Experts of a small language model.
Experts: 80 experts in each of 12 layers, 32 SwiGLU neurons an expert, 6 picks a token, a sigmoid router.
Below are experts of layer 8 (counted from 0) of a mixture-of-experts language model. Rows are named router (the router's row for the expert), down (a neuron's output weights, with its number) and show model dimensions 0-79. Each number is 128 + 24 x the weight over its row's rms, rounded and kept within 0 to 255.
After each expert's rows: a language model's description of what the expert responds to. This comes from a sample of Wikipedia text that the model never trained on.

# expert 21
router [145 111  78 102  91 110 109 119 126 100 102 129 153 135 125 162 102 122 152 116 131 106 115 130 112 137 127 125 122 143 107 102 136 117 105 136 104  90 145 152 114 131 103 153 121 162 139  95 134 151 143 144 116  94 127 122 147  93  88 119 157 133 140 142 115 119 104 131 130 128  95 138 162  98 126 163 120 130 127  96]
down0 [ 95 196 132 156 133 108 113  77  83 157  99  81 144 134 145 104 116 131  93 118 144 136 123 145 121  92 146 151 136 110 136 137 100 122 147  92 142 136 149 125  98  65 118 148 126 109  97  62 155 135 141 133 104 102 156 147 141 155 143 109 154 134 148 147 106 119 122 115 163  98 137 146 124 119  84 117 107 121 147  65]
down1 [122 149 125 159 134 112  75 145 141 126  96  83 150  86 112 127 103 132 135 119 147 149 163 101 137 135 138 111 123 127  98 143 127 101 138 128 168 138 122 100 150 133  98 128 112 152 105 136 129 117 131 134 115 120 139 136 103  99 107 119  93 143 136 154 101 139 146 140 134 117 136 147 143 102 138 119 130 151 155 129]
down2 [151 117 134 141 113 154 127 157 127 122 108  78 137 138 119 144 114 160  91 107 140 126 152 107 112 100 112 176  79 144 102 152 129 112 132 149 147 156 111 173 113 133 124 145 126 145 115 163 110 128 129 140 136 134  99  94 109 105 122 201 114 164 129 125 145 127 131 138 111 125 106 106 137 122 173 119 128 147 154 168]
down3 [115 107 132  98 107 110 109 107 139 124 144 116 149 143 100 142 101 143 100 153 151 133 125 153  76 100 157 104 102 154 148 149 143  94 169 130  97 129 129 102 152  89 131 114 132 119 135 126 152 160 135 184 139 164  73 101 161  99 112 114 139 126 141 105 132 151 162 149 119  87  82 118 127  91 154 114 142 146 165 139]
down4 [150 111 123 120 152 140 111 113 133 128 163  85 105 138 170 109 167 158  53 162 124 132 139  81 133  84 145 122  46 152  99 117 170 158 104  92 129 133 128 118 126 151 110 113 136 149 146 143 143 116 162  88 118 136 123 140 162 138 155 135 129 149 165 177  90 132 133 130  95 118 135 134 100 103 140 123  86 139  91 138]
down5 [144  96 131 138 130 173 143 142 141 144 114 122 106 103 152 113 141 143 117 118  96 157 127 141 125  99 126 131 104 128  58 128 115 139 120 138 137 138 114 171 146  99 121  99 142 111 106 165 152 133 145  98 121 124 163 108 100 106 137 154 102 197 101 136 125 122 148 134 156 135 112 144 123 119 173 110 109 127 128 149]
W and N pieces. Tokens with w, n or k and the words new, own, old, e.g. northwest, Speedweeks, Clown, overwhelming, Thousand.

# expert 6
router [149 116 105 125 113 134 168 123  95 121 151 116  93 118 136 189 144 144 102 119 125 140 110 139 128 161 133 142 136 115 109 129 180  98 117 126 108  97 142 127 120 151 106 158 127 132 139 113 104  94 138 117 134 115 127 108 116  82 111 142 147 105 136 124 145 146 175 141 135 155 110 145 148 132 133 125 129 152 109 105]
down0 [120  98 161 165  75 114 126 149 149 111 113 121 108 180 162 106 134 106 132 146 153 122  88 140 103 146 148 137 131 159 104 162 137 163 141 149 155 144 134  64 101 132  98 110 196 127 130 108 129 119  92 116  99 175 147 135  86 111  99 158 136 169 126 119  87 123 149  98 128 123 111 126 144 103 141 134 132 118 148 157]
down1 [117 130 156 147 155 121 134 114 159 136 152 142 112 131 139 125  90 161  92 155 145 124 151  95 115 162 155 131  88 159 152 117 167 147 190 124 131 125  92  87 143 106 121 141 139 137 105 128 110 165 147 142 132 120 105 160 100 116  91 113 104 139 137 146 148 140 151 142 119 142 117 163 133 124 145  92  83 129 128 173]
down2 [112 156 150 110 133 141 132 144 144 145 117  95 141 168 129 121 160 116 137 118 101 143 153 131 110 119 157 142 150 123 147 163 116 118 107 146 155 121  90 150 124 147 159 144 134 128 130 157 154 137 128 144  79 120 106  59 146 129 108 144 122 138 185 139 120 132  53 155 134  99 167  83 169 142 113 178 124 127 154 107]
down3 [111 129 131 123 147 103 142 152 184  92  97 138 105 158 153 121 122 151 136 116 119 138 110  94 147 115 147  98 133  95 145 127 128 160 142 128 160 109 141 109 109 155 153  93 130 118 127 116 120 100 139 120 139 137 142  63 137 111 132 118 110 149 173 144 116 139 157 154 164 140 120 165 140 137 129  92 145 145 119 147]
down4 [144 108 111 146 176 141 153 117 102 141 114 131 138 139  73 134  97 126 163 108  87  95 122 180 107 123 128 140 101 113 125 139 166 131 132 113 140 125 127 129 114 144 161 153 126 135 131 164 138 132 117 137 138 131 128 133 106 125 132 117 117 116 147 140 108 104 139 156 115 139 131 143 129 141 114 149 139 144 134 121]
down5 [125  89 110 154  87 116 133 145 111 154 152 133 151 146 155 177 127 128 171 119 139 150 162 121 147 144 175 155  92 114  88 136 132 123  98 113 128 131 126 152 149 112 147  84 135 138 141  98 110 115 173 119 131 103 134 161 147 141 151 122  96 115 103 132 126 116  93 175 113 167  94 117 156 133 121 117 167 113  80 137]
W and st word pieces. Mid-word w and st pieces in names like Skipwith, Antwi, Cartwright, Ostapenkov, plus table pipes and ' the'.

# expert 7
router [177 153 129 138 105 142 135 119 108 159 118 124  90 151 110 125 112 129 154 105 132 120 100  98 110 150  82 129 138  83 105 121 130 118 116 145 149 134 126 103 177 149 152 144 157 167 115 140 140 151 127 126 120 210 142 150 148 135 128 110 104 119 112 122 150 137 116 128 153 118 111 121  79 119 161 139  95  80 160 126]
down0 [149 140 157 107 128 128 114 130 162 142 144 131  94 117 144 112 121 155  94 146 149 118 127 105 134 107  95 160 108 134  73  88 136 114 139 137 131 110 103 141 123 121 129 138 115 118 140 139  93 134 107 101 124 189 117 134 133 144 144 120  94 119 124 189 128 134 134 130 107 119  97 137 139 110 134 129 135 120 186 171]
down1 [135 163 127 100 117 121 166 149 165 142 145 129  98 135 137 133 104 113 149 145 150 143 117 105 119 140 136 154  80 125 145 110 108 125 124 147 126  95 134 187 128 148 160 125  93 103 164 135 109 119  95 137 135 164 147 128 125  91 144 116 138  90 110 175 158 162 168 150 134 128 155 111 131  87 147 140 150 176 126 116]
down2 [121 117 160 133 124 133  93  88 132 146  98 100 161 122 122 134 101 152 140  83 146 128  88  73 125 141 130 148 182  97 139 151 147 146 148 127 161 136 129 137 128 113 106 130 128 125 103 149 144 128  72 128 116 137 150 126  97 102 142 147 100 143 120 102 142 133 118 137 110  83 135 149  90  89 151 147 156 127 108 127]
down3 [150 158 108 101 137 156 141 155 121 126 118 155 175 144 140 171 118 124 102 130 121 144 144 101 158 146  88 129 144 112 127 122 149 133 140 146 129 165 127 148  92 126 132 125  90 144 116 156 111 138 173 115 154 107 101 145 127  95 102 167 108 119 144 124 122 155 122 112 128 168  91 143 128 147 102 142 119 117 104 152]
down4 [ 99 149 130 133 123 152 123 126 128 145 142 137 101 144 144  84  76 166 136 115 142 119 126 136 159 134 120 149  97 100 127  66 113 154 115 122  90 185  95 137 126 144 125 128 100 120  89 126  88 128 146 160 135 116 133  78  96 103 129 178 166 110  98 176 123 122 132 109 129 135 135 101 129 137 126 116 163 107 103 117]
down5 [154  90 103 100 146 137 122 107 162 172 145  94 129 111 115 135 154 103 138 140 131 152 153 160 141 128  96 129  89 149  49  66 138 157  76 128 162 163  71 119  87 105 111 145 159 154 137 136 122 131 130 133 141 158 106 154 149 142 134 111 124 136 165 129 108 148 100 113 128 132 118 121 145 171 122 145 129 129 137 116]
Word-final suffixes. Final pieces ending words, often names and plurals, such as Williams's s, Twit-ter, ele-ments, -ford, -shire; also "they", "women".

# expert 28
router [134 114 142 113 102 101 139 140 136 123 121 115 186 142 134 158 128 132 124 110 142 147 155 147 147  92 133 134  96 152 124 182  95 124 106 128 104 127  99 134 127 103 131 108 120  94 146 171 118 139 146 126 138 103 134 149 120 126  92 130  91  86 123 111  77 102 102 117 120 133 154 162 110 153 130 106 168 144 198 121]
down0 [138 163 172 146 134  56  93 128 142 136 154 146  99 115 123 169 113 142  63 134 128 171 114 142 123 108 109 121  79 128 139 152 131 120 145 170 128 143 128  83 157 114 146 141 107 136 136 142 131 175 175 123 103 136 121 122 165 155  98 157 127 100 139 157 128 103  90 131 141 103 163 116 138 114  79 121 136 164 114 164]
down1 [134 126 127 144 145 149 183 131 132 117 145 143 115 118 101 130 166  86 135 129 141 120 160 112 121 136 124 119 186  89 229 160 109 128 142 142 114 142 120 178 126 104 131 100 153 126 133  92 156 152 118 142  86 112  75 137  74 114 142  85 166 120 148 135 119 140 129 136 164 137 125 143 114 137 115 125 187 123 138 138]
down2 [ 38 143 123  91 128 122 132 131  85 134  97  92 143 140 111 122 144 142  55 144 142 155 154 158 150 113 130 150 140 129 116 116 111 139 101 116 126 104 132 113 145  93 106 119  68 114 143 158 125 138 102  90 126 120 122  88 146 134  92 151  99 137  92 130 126 139 169 170 122 117  80 146 117 113  98 146 126 106 131 141]
down3 [ 99  97 124 164 103 122 126 132 124 112 115 131 153 175 119 123 137 159  89 153 111 115 175 168 138 141 106 171 143 129 183 161 113 101 119 113 115 141 147 153 117 128 111 124  96 114  89 101 151 125 123 143 111 129 155 155 141 111 109  92 140 113 121 155 156 103 115 106 166 140 141 134 199 144 157 193 155  83  64 126]
down4 [137 131 112  65 179 164 168 157 109 131 158  93  99 150 144 152 139 151 128 102 129 139  90 117 136 157 148 109 149 128  90 118  84 125 138 153  91 110 104  88  80 183 178 111 116 113 129 124 138  95 111 130 146 122  84 132 124 134 131 170 130 111 147 127 162 132 142  79 132 112 137 108 161 140 138 151 164 115 106 115]
down5 [138 156 116 161 119 151 162 159 144 131 136 147 109 159 128 129 125  96 178 120  94 137 133 125 133 115 159 132  93 175  80  99 134 138 151 129  71 166  99 143 117 157 145 131 130 161 134  80 139 133 126 145 132 143 108 159  98 112 108 146 147 176 108  96 135 109 126 146 167 119 147 121 117 139 178 142 102 134  81 159]
Commas and clause conjunctions. Commas fused to word endings, plus and, or, which, where, and that after reporting verbs, joining list items and clauses, as in William, and states that.

# expert 47
router [102 150 184 108 150 137 101 112  99 141 128 129 113 116 111 119  72 148 106 140 113  99 185 118 114 145  99 109 131 123 134 157 133 129 123 169 114 119 162 148 127 120 113  97 161  92 119 155 100  83 106 152 163 150 162 152  64 118 152 133 163 157 149 130 175 135 104 173 114 117 140 124 166 127 135 132 118 142  94 147]
down0 [129 104 140 120 150 100 183 143 159 147 141 100 147 115 109  92  59 146 129 139 124 151 157 156 122 147 145  75 140 165 121 145 137 153 136 126  93  88  85 151 129 131  97 140 128 134 143 138 144 143 150  80 150 122 115 160 146 129 176 120 145 107 117 142 131 153  98 137 135 160 122 129  79 159 123 114 141 143  99 163]
down1 [138  78 135 154  91 107 153  97 166 124 120 117 135 134 144 125 141 150 179  68 159 140 112 122 145  98 104 141  81 135  74  78 139 160 154 129 171 137 138  99 138 114 133 180 200 147 160 131 177 131  97 111 108 142 134 116 153 142 111 152 107 147 114 132  95 117 165 125 139 106 131 119 116 115 112 151 133 121 144 112]
down2 [100 120 118 129 107 149 134 100 120 167 120 146  74  95 149 112 138 117 116 128 135 117 180 131 119 164 111 152  65 156 132 154 146 105 120 125 144  94 128 106 140 111 109 152  96  99 149 158 138 151 141 121  87 144 113 115 139 157 185 134 133 117 102 160 112 146 135 175 112 108 149 132 124 100 153 194 141  73 117 135]
down3 [161 168 151 143 134 144 135 108  76  98  96 150 142 105 106 120 157 136 166 114 112 162  94 124 140 106 112 137  53 133  70 114 107 132 144 145 126 115 145 165 141 146 101 151 124 172 137 179 129 156 117 105  90 128 101 156 148 136 137 106 112 159 115 171 113 138 163 140 104 159 109 121  88 131 149  95 122 120 158  77]
down4 [119 136 142  99 102 119 148 132 111 137  98 117 147 138 144 152  81 121 128 156 155 154 150 111 144 159 102 132 107 130  88 143 141  96 150 130 104 142 126 138 118 141 159 133 120 122 127 110 112 172 163 140 185 179  99 135  98 136 133 159  72 105 144 125 118 169 148 109  78 100 132 170 109 120  85 128 134 137 159 110]
down5 [ 93 163 140 142 133  88 208 171 115 112 151 131  92 133 145 141 116 120 113 142 130  97 157 131 113 141 147 135 166 154 143 121 138  91 110 117 123 126 139  97 126 136 136 127 136 101 122  92 121 136 115 120 150 141 129 147 104 175 155 112 108 123 130 119 134 117 108 107 100 106 113 149 118 130 105 116 158 144 160 139]
T-ending pieces. Word pieces ending in t, such as it, ut, art, ert, t, part, mid-word before suffixes, as in indefin-it-ely, dep-art-ed, rever-t-ing.

# expert 45
router [114 144 151 125 107 129  97 125 109 144 151 120 132 131 126  96 114 122 113 148 171 100 112 123 145 118 119 106 125 147  90 164 180 147 157 158  76 108 156 145 128 172 129 121 102 145 118 100  94 151 108 159 120  94 109 157 168 136  88 131 134 187 129 136  88 143 137 158 145 165 131 121 156 112 105 109 111 158  92 144]
down0 [134 168 133 103  89 156 149 130 134  99 170 175  90 144 115 177 109 133 149 126  81 119 141 118 132 101 195 145 128 134  71 165 114 164 101 106 124 159 133 157 148 129  99 112 155 127 123 106 124 147 154 106 139 118 124 111 113 140 162 141  81 127 130 127 110 126 126 174 115 158 112 119 134  49 111 124 155 156 164 116]
down1 [ 83  95 120 102 146 108 106 139  57 111 165 115 175 108 161 146 147 156 138 125 157 142 128 102 169 148 131 102 173 137 147 134 109 127 155 137 102 131 171 145 147 150 143 125  66 138 153 141 134 160 120 105 130  83 125  78 130 160 100 164 140 165 123 177 139 111 146 112  96 123 120 136 141  88  88 129 137  87 121 105]
down2 [153 103 111 160 110 111 128 143 126 145 121 109 113  72 136  99 161 108 112 134 135 136 119  94 180 124 102 135 130 114 197 112  79 112 114  83 120 128 166 129 118 118 108 150  98 113 105 164 116 120 107 152 136 113 112 146 121 153 111  84 133 167 131 127  84 114 108 141 125 160 136 114 138 108 138 102  66 102 130 129]
down3 [163 105 135 132 108 131 154  90 138 145 181  85 112 122 100 144 146 146 119 180 150 156 177  96 109 131 157 133 168  93 202 141 141 115 106 116 104 137 144 137 133 128 127  80 112 130 149 144 116  98 102 114 111 116 142 113 158 123 156 126 121 183  91 138 137 129 136 105 103  97 120 145 120 134 149 124 111 108 119  87]
down4 [105 121 134 104 118 101 155 135 129 126 149 154 155 126 150 142 112 128 147 129 126 156 138 123 162 139  91  95 102 121  84 107 154 129 148 135 119 136 124 185 104 110 149 159 126 132 106 134 150 130 152 122 145 163 147 123 150 116  95 160  97 155 124 151 116 143  86  95 127 125 138 135  56 136 144  91 150 144 136 112]
down5 [163 170 119 158 153 128 128 155 156 136 135 117  94 143 132 122 117 129 124 156 141 150 141 118 195  90 140 116  95 138 116 160 151 140 128 148 122 118 124 165 132 137 140 163 126 152 135 108 110  86 146 150 124 138 127 132 100 199 121 111 126 140  98 128 102 148 101 132 126 107 140 151 144 112 114  75 113 123 150 152]
Sentence and year endings. Periods, often joined to word endings, line breaks, headings and the final digit of years in parentheses, e.g. (2011), years., (1927).

# expert 62
router [109 163 144 100 129 129 133 130 172 133 113 109  89 121 121 110 161 156 122 143 128 115 135 107 158 166  64 156 124 130 114 136 145  87  77 120 118 143 108 121 116 127  83 154 145 115 136 160 135 119 130 130 133 168 152 126 149 131 146 104 126 115 115 124 199 125 137 134 151 157 113 164  98 159 147 160  68  84 111 125]
down0 [118 139  87 129 151  82 131 114 162 130 164 156 115 192 101 115 132 114 124 139 154 135  98 196 148 148 111 164  46 143 131 103 126  92 120 144 145 111 109 104 122 154 115 112 141 125 177 106 150 131 114 114 158 168 123  98 154 124 161 136 116 112 136 126 160 156 125 151 143 128 115 126 104 109 134 112 113 106 147 129]
down1 [174 162 147  89 130 112 149  93 156 130 114 122  60  92 155 118 146 102 124 107 137  89 140 102 145 165 159 151 150  90 108 144 155 140  98 108 146 156 104 144 111 131 107 128 166 126 127 108 165 187 122 143 116 112 155 162 129 152 173 129 162 145 139 113 143 166 109 158 119 140 122 145 172  93 120 123 135 153 135 123]
down2 [106 130 132 161 113 106 117 147 134 128 105  94 141 117 156 125 150 114 145 160 125 115 112 111 108 134 148 109  82 137 112 141 111 170 129 129 131 123 129 187 172 115 177 159 144 156 155 158 140 168  97  73 153 129 103 148 118 127 125 178  93 163 135 118  84 142 108 167  76  79 157  79 160  97 170 123 149 159 121 119]
down3 [124 145  87 156 125 132 101 119 154 172 161 131 114 155 105 142  77 120 133 127 161  72  81 114 157  73 130 135  83  99 121 152 123 111 155 122 106 128 117 120 120 137 157 126 149 118 133 119 102 156  97 119 117 145 141  98 141 120 143  98 142 188 116 112 121 122 148 144 161 122  97  37 116 132 161 131 105 117 118 135]
down4 [121 136 118 136  92 150 135 116 106  96 136  98 150 142 122 113 129  80 129 116 136 165 121 181 118 169  93  98 122  89  94 123 120 154 133 144 125  91 175 175 107 161 113 135 129 122 131 105 121 138 158 155 107 169  94 124 132 120 156 125 131 118  83 148 135  88 125 126 131 149 128 114 111 158 125  77 132 116 124 144]
down5 [131 165 115 140 142 137 155  92 138  56 139 125 167 148 116 127  65  90 162 113 136 106 144 136 106 114 101 133 140  90  99 129 123  83 151 108 165 136 128  91 107 105 164 144 151 131 113 135 135 127 156 121 140 129 129  96 121 136 139 151  86 104 121 135 159 105  97 151 143 171 101 144 159 133 132 163 148 109  97  83]
Plural endings and parentheses. Plural endings such as s, es, ers, ations, ities, ants in counsels, referendums, GCSEs, plus closing parentheses and "they".

# expert 58
router [101  81 115 113 132 112 168 136  86 108 164 134 125  91  99 131 128 123  87 122 128 141 149 110 160 128 115 137 164 125 148 118 141 152 112 133 131 141 129 148 135  87 132 122 107 144 126 150 132 102 126  85 159 153 131 134 146  89  89 124 117 112  96 102 137 145 184 153 129 108 153 115 110 134 122 123 148 100 132 105]
down1 [132 162 103 129 143 113 116 128 161 142  95  96 131 111  75 120 140 121 137 138 122 132 124 128 157  98 131 139 158 106 120 147 168 107 125 121 173 118 136 119 110 145 158 164  93 119 139 169  80 100 118  89 148  99 106 137 168 109 107 144 130 134 135 145  73 168 182 104 112 115 159 140 146  83 145 119  93 144 105 114]
down2 [ 90 147 165 168 114 117  71 117  99 119  93 121  96 131 131 104 106 145 151 113 111 161 145 118 130  91 107 116  98 134 130 128 134 145 154 170 159 107 142 126 135 117 102 103 119 115  81 136 137 181 143 162 140  90 101 147 124 115 108 112 150 142 134 110 118 122 150 106 163 142 104 101 108 149 113 153  97 104  98 135]
down3 [ 96 103 147 133 103 155 126 151 124 117 130 139 139 124 147  99 146 146 103 149 152 136 136  87 132 150 123 162  83 119 140 151 111  82 112  84 122 136 145 122 110  95 102 111 110 122  82 130 175 127 143 151 131 149  67  80 136 122 133  95 127 130  89 154 169  84 117 135 155 129 123 135 103 143 138 112 147 140 123 125]
down4 [133 137 127 139 146 109 142  88 133 149 131 142 109 138 151  92 136 119 151 169 124 132 135 153 123 146  97 180 129 142  91 174 141 164 168 104 140 147 141 154 162 139  98 130 148 152 123 163 162 137 112  92 131 141 148  83 181 136 136 114  86  83 142 106 162 152 122 123 145 118 163 132 137 133 101 175 130 118 121 117]
down5 [140 160 120 141 171  90 127 142 155 121 101 166 114 126  91 162 143 157 150 139 114 127 111 125 145 122 145 170 155 158 137 114 151 114  93 128 139 148 156 133 108 125 137  88 147  91  76 144 116 100 155 120 108 120 146 121 105 137  85 143 110 112 161 106  88 158 128 100 107 151 196 151 113 146 112 131 190 126 124  81]
down6 [163 128 124 152 140 100 121 120 149 157  93 144 154 160 125 102  83 126  98 126 140  99 142 124 145  83 116  87 106 121 126 103 176 140 122 117 155 196 104  81 123 114 142 142 120 154 110 101 140 145 118 135 119 107 124 104 154 128 130 148 114 128 131 129  64 133  94 137 162 137 146 129 183 145 110 132 136 131 137 141]
Name-middle syllables. Short syllables just after a name's first letter in proper names, such as us in Rusiñol, ass in Nassar, at in Latino.

# expert 43
router [132 107 149  99 110 158 125 137 158  85 115 113 142 123 162 132 144 143 125  87 173 127 151 147 149 137 134 102 125 113 152 178 172  91 112 102 142 112 132 117 132 147  85 119 105 114 142 104 103 143 177 169 153  91 122 174 129 132 114 112 124 136 102 100  81 157 123 164 124 125 160 116 165 143  94 101 165 134 123  98]
down0 [149 128  98 144 111 187 122 119 112  97 171  89  82  94 117 149 126  88  96 124 157 156 162 119 114 117 134 105 185 136 183 114 118 131 156  94 120 141 160 128 148  83 120 156 109 173 162 119 140 123 143 166 117 127 130  82 141 136 143 142 133 142 116 141 160 103 106 118  87 120 116 122 139 144 109 104 166 156  69 118]
down1 [117 135 115 100 130 127 165 108 105 116 113 122 161  95 134 114 135 137 124 179  98 118 163 151 108 121  93 128 111 130  58 113 182 140 152 144  90  90 140 103 165 120 129 151 114 114 117 169 139 127  82 181 163  99  88 141 155  67 114 113 133 126 128 124  99 135 161 138 133 121 154  94 118 106 119  91 141 119  96 163]
down2 [132 123 122 134 140 155 129 112 124 148 106 154 122 116 151 133 109 127 112 126 138 110 162 182 100 123 119 154 208 149 175  90 113 131 133  97 165 148 148 134 147 108 135 123 120 175 107 131 107 105 142  67 128 111 130 117 120 129 144 120 150 100 153 131 156  97 132 135 151 138 134 171 120 168 138 175 159 110  90 120]
down3 [143  72 127 144 123 129 140  85 148 162 136 123 110 134 122 152 101 109 155 117 123 124 195 122 126 112 142 140 140 131 201 147 122 155 165 128 136 157 140 142 137 136 121 175 121 152 109 121 127 149 173  90 113  99 118  88 181  88 126 119 112 121 107 140 162 136 142 153 146 131 107 132 148 101  87 122 158 122 139 121]
down4 [134 132  58 135  97 100 135 109 125 122 131 109 137 144 133 108 154 141  91  97 130 122  98 156 130 112 147 149 131 133 143 108 126 128 113 139  90 133 124 167 130 129 158 144 151 155  93 142 181 110 114 142 152  95 100 160 123 163 114  79 116 129  86 126 180 150 171 131 152 139 163 132 164 100 131 147 129 107 125 143]
down5 [129 140 137 110 127 147 134 142 138 120  85 144 126 151 144 148 129 134 104  98 113 137 108  92 150 111 110 102 153  96 124 124 120  89 162 153 102 114  73 142 115 136 137 119  96 116 143 104  97 137 132 137  78 115  96 158 130 133  95 127 115 132 134 152 113 155 106 142 114  95  82 120 116 108 149 106 103 118 109  98]
Clause-ending punctuation. Commas and periods attached to a word's end, closing clauses in biographies and histories: playwright, Pizitz, response, and said.

# expert 16
router [157 135  94 113 145 137  97 164 128 135 101 115 115  79 136 115 106 179 166 156 142 132 113 122 107 120  97 113  89 121 146 130 111 126 159 152 188 118 125 141 135 114 136 130 147 108 123 122 143 157 131  87 110 149 116 136 123 133 185 111 143 114 132 143 186 142  67 151 102 122 137 118 129 131 142  86 118 131 167 138]
down0 [102 146 160 120 146 150 148 135 121 199 148 103 162 114 136 113 129 132 135 165 146 115 130 105 140 145 141 157 108 130  95 126 147 140 143 110 130 129 114 106 126 168 150  82 136 115 118 138 130 117 150 132  99  97 115 142 112 105 149 146 123 139 125 147 122 102 127 101 140  81 111  95 118 134 120 138 173 132  98 137]
down1 [138 118 123  88 140 126  81 151 168 102  89 179 145 115 137 114 162 130 131 117  96 141 136 144 124 130 155 140  98 148 107  84 110 118 144 164 128 141 111 131 106 147 153 108 103 112 118 143 140 179 117 115 105 154 123 132  80  95 134  97 123 127 114 127 135 113 111 123 122  80 110 141 149 112  96 112 129 102 113 100]
down2 [ 84 106 136 103 102 117 106 100 114 167 115 113 139 130 125  78 124 131 139 155 102 166 125 160  93 115 141 130 112 139  92  85 107 139 157 110 114 132 106 114 139 116 123 175 163 135 139 125 172 186 138 115 124 101 116 135 124 117 110 138 141 165 110  99 145 142 132 117 122 121 124 123 109  98 128 136 110 124  80 174]
down3 [155 155 152 132 148 139 110  61 140 141 150  77 160 126 116 119 107 127 129 159 161 150 161 164 114 122 122 116 131 157  85 111 152 111 152  46 139  85 111 139 119 143 125 122 183 108 114 147 120 121 133  97 142 132  76 109 148 143 128 123 125 128 115 173 122 127 131 118 115 138 136 131 146 144 127 107 101 154 122 130]
down4 [149 113 112  83 100 133 115 153 113 120 135 113  98 160 126 167 110 121 131 139 137 131 118 148 158 144 169 117  75 118 116 166 105 146 111 113  93  95 119 130 161 133 133 133 142 129 100  83  89 158 132 129 104 148 165 100  80 126  99 137 135 133 118 138 129 158 127 144 171 153 166 151 133 123 100 135 145 131 145 165]
down5 [119  78 105 181 124 126  96 106 146 129 124 129 145  89 156 129 159  92 120  98 142 155 185 101 123 131 109  98 144 122 160 131  73 128 114 148  85 118  77 158 115 111 129 143 108 143 126 151  95 102  94 112 121 154 181  79 127 146 139 125 121 140 155 126 136 117 164 127 106 136  96 170 142 114 103 113 141 123  78 125]
Table and list structure. Line breaks and pipe separators ending rows in tables and lists, plus table dividers, === headings, coordinate marks like °N.

# expert 52
router [147  89 172 146 143 173 147 144 164 144 118 127 100 164 135 110 158 121 138 112 115  62 143 130 167 153  81 174 132 103 146 111 139 139 145 106 140 192 153 141  97  65 161 110 123 128 123 107 137  89 120 144  94 182 127 117 192 120 137  97 145 117 136 123 141 128 123 149 151 100 119 114 135 108 172 158 142 126 142 130]
down1 [146 120 110 144 128 151 113  76 146 116 148 104 131 113  77 140 135 125 138 122  90 122  96 115 107 143 123 140 141  80 172 151 136 110 138 115 177 141 126 167 141 149 145 132 163 137 109 145 146 131 122 102 110 119 134 115 161 144  94 116 140 123 130 136 153 108 114 151 168 127 130  97 122 123  99 116  89 149 157 158]
down2 [130 154 136 100 160 108 104 119 159 116 119 119 111 128 164 128 119 128 104 121 153 132 129  99 156 160 127 135 139 167 162 123 115 139 114 150 153 111 139 131 116 100 183 128 137 113 142 110 118  91 133 111 129 140 142  97 102  75 142 132 144 120 142 165 113 180 125 114 131 107 126 155 134 128 104 188 145 156 104 120]
down3 [118  98 115 106 124 113 193 132 101 135 145 169 153 126 155 144  99  92 129  90 146  91 119 122 113 129 130 131 135  95 165 174 118 110 105 150 131 124 163 137 105  94 126 123 148 125  97 115 131 125 111  92 127 147 159 139 164 122  83 127 119  88 102 145 118 164 106 132 147 109 115 115 131 120 140 113 141  84 167 159]
down4 [128 125 146 104 170 144 129 136 137 177 102  94 161 107 120 166 155 146 141 197 143 129 113 137 142 106 158 116 154 112 148 155 126 109 139  99 125 116 138 129 145 113 114 124 138 120 105 140 152 114 125 103 152 184 141 158 119 101 127 142 114 142 115 109 192 137 116 124 128 129 121 136 117 107 131 107 135 153 148 120]
down5 [134 119 154 100  99 127  80 136 155  78 133 125  73 124 134 148 133 142 134 105 152  96 112  97 142 126 120 128 105 120 143 133 122 100 133 160 146 120 135  87 107 133 125 124 141 123 179 136 137  93 112 137 126 183  73 143 104 144 128 138  95 144  84 127 124 121  73 125 109 100 124 119 135 103 136  99 162 114 155 146]
down6 [112 121  93 123 114 146  79 140 144 135 110 138 115 114  89 166 177 118 163 149 173 176 151 135  98 142 153 129 144 134 125 106 136 125 120 109 155 144 104 111 107 156 173 126 110 135 132 145 108 121 158 125 142 112  85 128  90 102 148 139 122 102 165 117 154  89 111 140 105 137 137 119 122 121 167 122 137 122 111 133]
Word endings and suffixes. Final pieces closing a word, such as s, th, ph, ry, ity, ers, son, plus common nouns like program, law, music, school.

# expert 44
router [117 167 149 124 130 136 136 107 155 182 142 117 154 131  87 108  78 132 120 137 134 104 102 136  84 104 167 112 115 132 138  78 143 130 139 111 149 165 116 131 128 119 106 137 119 138 139 106 130 126  96 102 150 137 124 138 138 146 139 155 138 153 111  69 132 129 146 106 131  77 135 120 113 158 115 118 128 151 132 112]
down0 [175  87  98 169 110 139 118 132 151 118 100 127 137 110 115 135 120 126 159 113 147 132 123 129 147 121 167 123 116 159 188 163 106 123 104 102 119 113  93 111  99 130 165 114 103 130 137 120 109 138 148  82 158 154 147 171 137 142 102 118 125 134 118 158 145 126  90 111  52  73 125 157 123 118  97 125 127 131 129 144]
down1 [150  95 106  97 138 144 145 122 139 141 134 148 137 120 140 131 135  97 155  76  81 125 106  97 142 143 125 136 112 104 141 129 167  81  95 134 109 133 128 171 137 141  97 121 118 165 143 112 137 114 125 164 129 126 124 161 131  97 157 107  86 158 137 145 129  98 115 164 134 142  79  96 155 160 117  65 109 145 116 141]
down2 [ 96 127 138 150 170 113 175 106 121 164 121  98 134 150 181 138  97  98 109 174 146 133 154 168 108 103 111 120 169 156 221 146 155 123 131 170 147 123 126 115 129 139 107 160 122 123 160 107  99 115 153 141 156 102 169 136 135 104 136 140  95 112  88 146 149 129 111 122 128 171 151 147 116 116 141 153 115 127 102 114]
down3 [147 149 162  98 118 155 113 115 135 131 145 116 136 138 111 138 115 109 140  83 151 131  85 152 124 170  92 131  62 128  76 146 123 126 148 151 154 127 119 182  79 108 118 106 168 145 125 137 141 152 122  91  61 140 140 124 156 108 110 106 120 165 141 135 125 107 154 124 115 190 129  99 110 118 120 135 143 169 158 148]
down4 [159 139  91  95 134  91 123 103 136 120  97 111 115 127 140 150 170 157 157 131 161 107 139 148 116 107 133 122 102 154 135 120 142 107 163 115 161 179 170 121 143 161 141 123 162  79 140 149  88 145 121 145 130 114 130 163 138 140 174 101 111 179 109 136  89  85 136  83 165  83 142 136 126 107 127  89 155 153 148 131]
down5 [113 140 121 131 137 151 135 180 126 116 115 110 167 127 129 139 157 130  98 133  97 175 152 118 133 134 124 159  96 121 108 106 101 100 128  84 143 106 145 159 100 110 179 128 122 124 116 113 100 136 123 129 145 168 165 140 124 139  90 158 150 126 153 104 146  96 128 136 126 183 109 167 118 108 126  89 135 118 103 125]
Or, o, i pieces. Inner pieces "or", "o", "i", "l" in words like categ-or-ization, expl-or-ation, immed-i-ately, plus the words "of" and "and".